Below are experts of layer 5 (counted from 0) of a mixture-of-experts language model. Rows are named router (the router's row for the expert) and show model dimensions 384-511. Each number is 128 + 24 x the weight over its row's rms, rounded and kept within 0 to 255. Numbers have three digits each.
After each expert's rows: "comes before" lists some tokens at least twice as common just after its tokens as in all text. This comes from a sample of Wikipedia text that the model never trained on. Tokens count by the router's weight.

# expert 11
router:117147104188125152146087091123145135155090171134131102114105134101127149130134117144108121103118112099086101137135163112117138113115094113107133074130109119124138124117117140138156097096137131142159136157116144167126109106116145164107105138135111154158126122115098108127130116101119140107151094140112085119096112129100156134152130147163158071126156143166122145162075169129071141093137
comes before: " | ", "| ", " |", "; ", ") | ", "|"

# expert 58
router:099134133111108132132111093150115156158149130150127095138147109120125065125117077142116115122164136105093159134108114124162118174142100180160129127137122125081136154100135082123125100121163109155162130131122131124101146164135141125168188176102149124113129120129119136155113121092114108150173133102145141127130101093199125128130170140121071110137100137141134128104093095131129111146120
comes before: "\n", ")", " |", " |  |", "'s", " ("

# expert 13
router:139134112128114102150131115152127165148155150151127118163130096143121176140104139136158069142093137114075127086130095161114167109111117088150115109125088141132129156108122112158146134101128129113142084120161144095099135095114129101140121136150156142133101129113138113146095126147124121127119148113123134097096131130123127156129111138139103128142131162103081141061187154140126128135144
comes before: "\n", ".", "The", "==", "\n\n", "==="

# expert 6
router:195136144148114109123134039163124102102089089147131134157128141102118115100142110116137165166149129101135116129131091100130116100134153126114088150098188125148128122087115101098112134108113131132156119090091126107099100125118167125136138111107119136101136129111135134159102105139131110118136109119114103135084145155138158120131149150105133120122086102105098104097179148111178117173084
comes before: "1", "2", "3", "0", "4", "6"

# expert 59
router:131099140103136135168114101175137112165187071145138129102111114131129164109122124100132157157113137132148115111135134120145115108132114115124106149159104150133138098084120145070102131128111102173119117114094118121178117140103123147125131103116138129134132091132127153128093081124088128110132108096123147132092157093140095121153118150137180123152099105125117123111103163141149117135148
comes before: "1", "2", "0", "3", "4", "5"

# expert 22
router:183124133166175139128079157148140158107136222143103105146128078133148110115124175119124156160134142125146143138142093129116188159111100079133148154131135169105102167127151159098141151182146110127131144121075081125112147130126170135136156123109132135090191134135127163047086072153138127152131095103096087146070136130142121134125172130092151113125136119144132137104113143148153079175142
comes before: "2", "1", "\n\n", ")", "–", "="

# expert 0
router:128151141147104145102130130113088126122124137150103086106131160146143134105203135110173100145140143116114111126135101127106103135119159113066140122119095105103129092100111119139137127144088108144111136114127160141158119107141131143158128082100145117114123095163170098136141108126133119093127119117102112103159129162123106107146120131148136079104114161123167105097136124126062106139123
comes before: " | ", ".", "–", ", ", ",", " |"

# expert 52
router:131134114125157130152123141158098122110146097134134149149123096115141099141115094140157121096151141136145116128120131118117201121131110131105119111082097138133107088115181078099166148126072144130123160142122137151199140099120136113143142078118107160113122135149113176138161112114145154135107111132111086114148098100114129094154118138158148095127116106097135103121166087122120103122122
comes before: " | ", ".", " |", " (", ") | ", ","

# expert 23
router:115124113164119107151092143132112145111133142174110108087089087089140146105067113142129133146107126159130119120148159142131146164151165126147165135113137150106111174121130119130080090123125110166144102121127087136086174153122133134143120158131169110137091117087133158111145144116103098117114098121113117133095135129154119151149088117155135111145096116110170129109158144129184163138176
comes before: "1", "2", ", ", " and", ", the", " of"

# expert 12
router:085148130130104177125130138145086110154112155129080106124137089109119139139131155134102133172133111135084131141157101092138125163114142125151122137129142118134117152109122143101142086133083094146129121122149177136130107115133102087157154119108114118119128139141154149106156126126111113091149110121138115119095094131139147110165119141130166109130108134165156085163154154129084140154107
comes before: " |", "\n", "0", "% | ", "\n\n", "% |"

# expert 50
router:107168135087123111157139145142181166131119129108151106162103135131133129119073128135093124125097150140097160108092128124123104164136130132184103144151140125083106152143135158129092130118123133106134115155132118122127166096183158126139128111120094087134174134126128124098132184151165125120119076118163108145150101096156135093108123168103152128096077139134137126132091099120183150087117
comes before: ")", "\n", "–", " |", ") |", " | "

# expert 35
router:146124119113121129124127133166131167109155181140114131061096078160111157092183114160110130112164106121149074076147119117110130141117128153147127116150157125110136079101087155120136144161129143107121130117125147082124118135096145101112131127146173118139102129117135135122111103121167152178138145135112116071119113130157107140139119125105118128116092149110128099069103118126155088122133
comes before: "\n\n", "\n", " The", "The", " In ", " He"

# expert 7
router:145141174104088111133113134141179150118111181138164133123129100115138088165174143138107127134139078139127144140104133092131149110126119129125113117117105142087103132100158136111137107117132146115117139106108120095131114110165139100131105166113139106121109106103093096123119104132191156139131150132128164103116118149136125083134101143078130106156094147094106093139119107158142090112102
comes before: "\n", "\n\n", " The", " This", " In ", " He"

# expert 38
router:107158111113116138116106164166123144105101183152087152098137133130149097129116074131127078187157158146104108145108161166120139110116089156118162104154157146106160112143139136099109097171095148155121146144117084149101141123134137156143146127105111098115124140102131129096129085142144134166141135139112154082118118132160161120162133131085156117118099112128156125165112112115148107106109
comes before: "\n", " list", "000", " MP", " M", " C"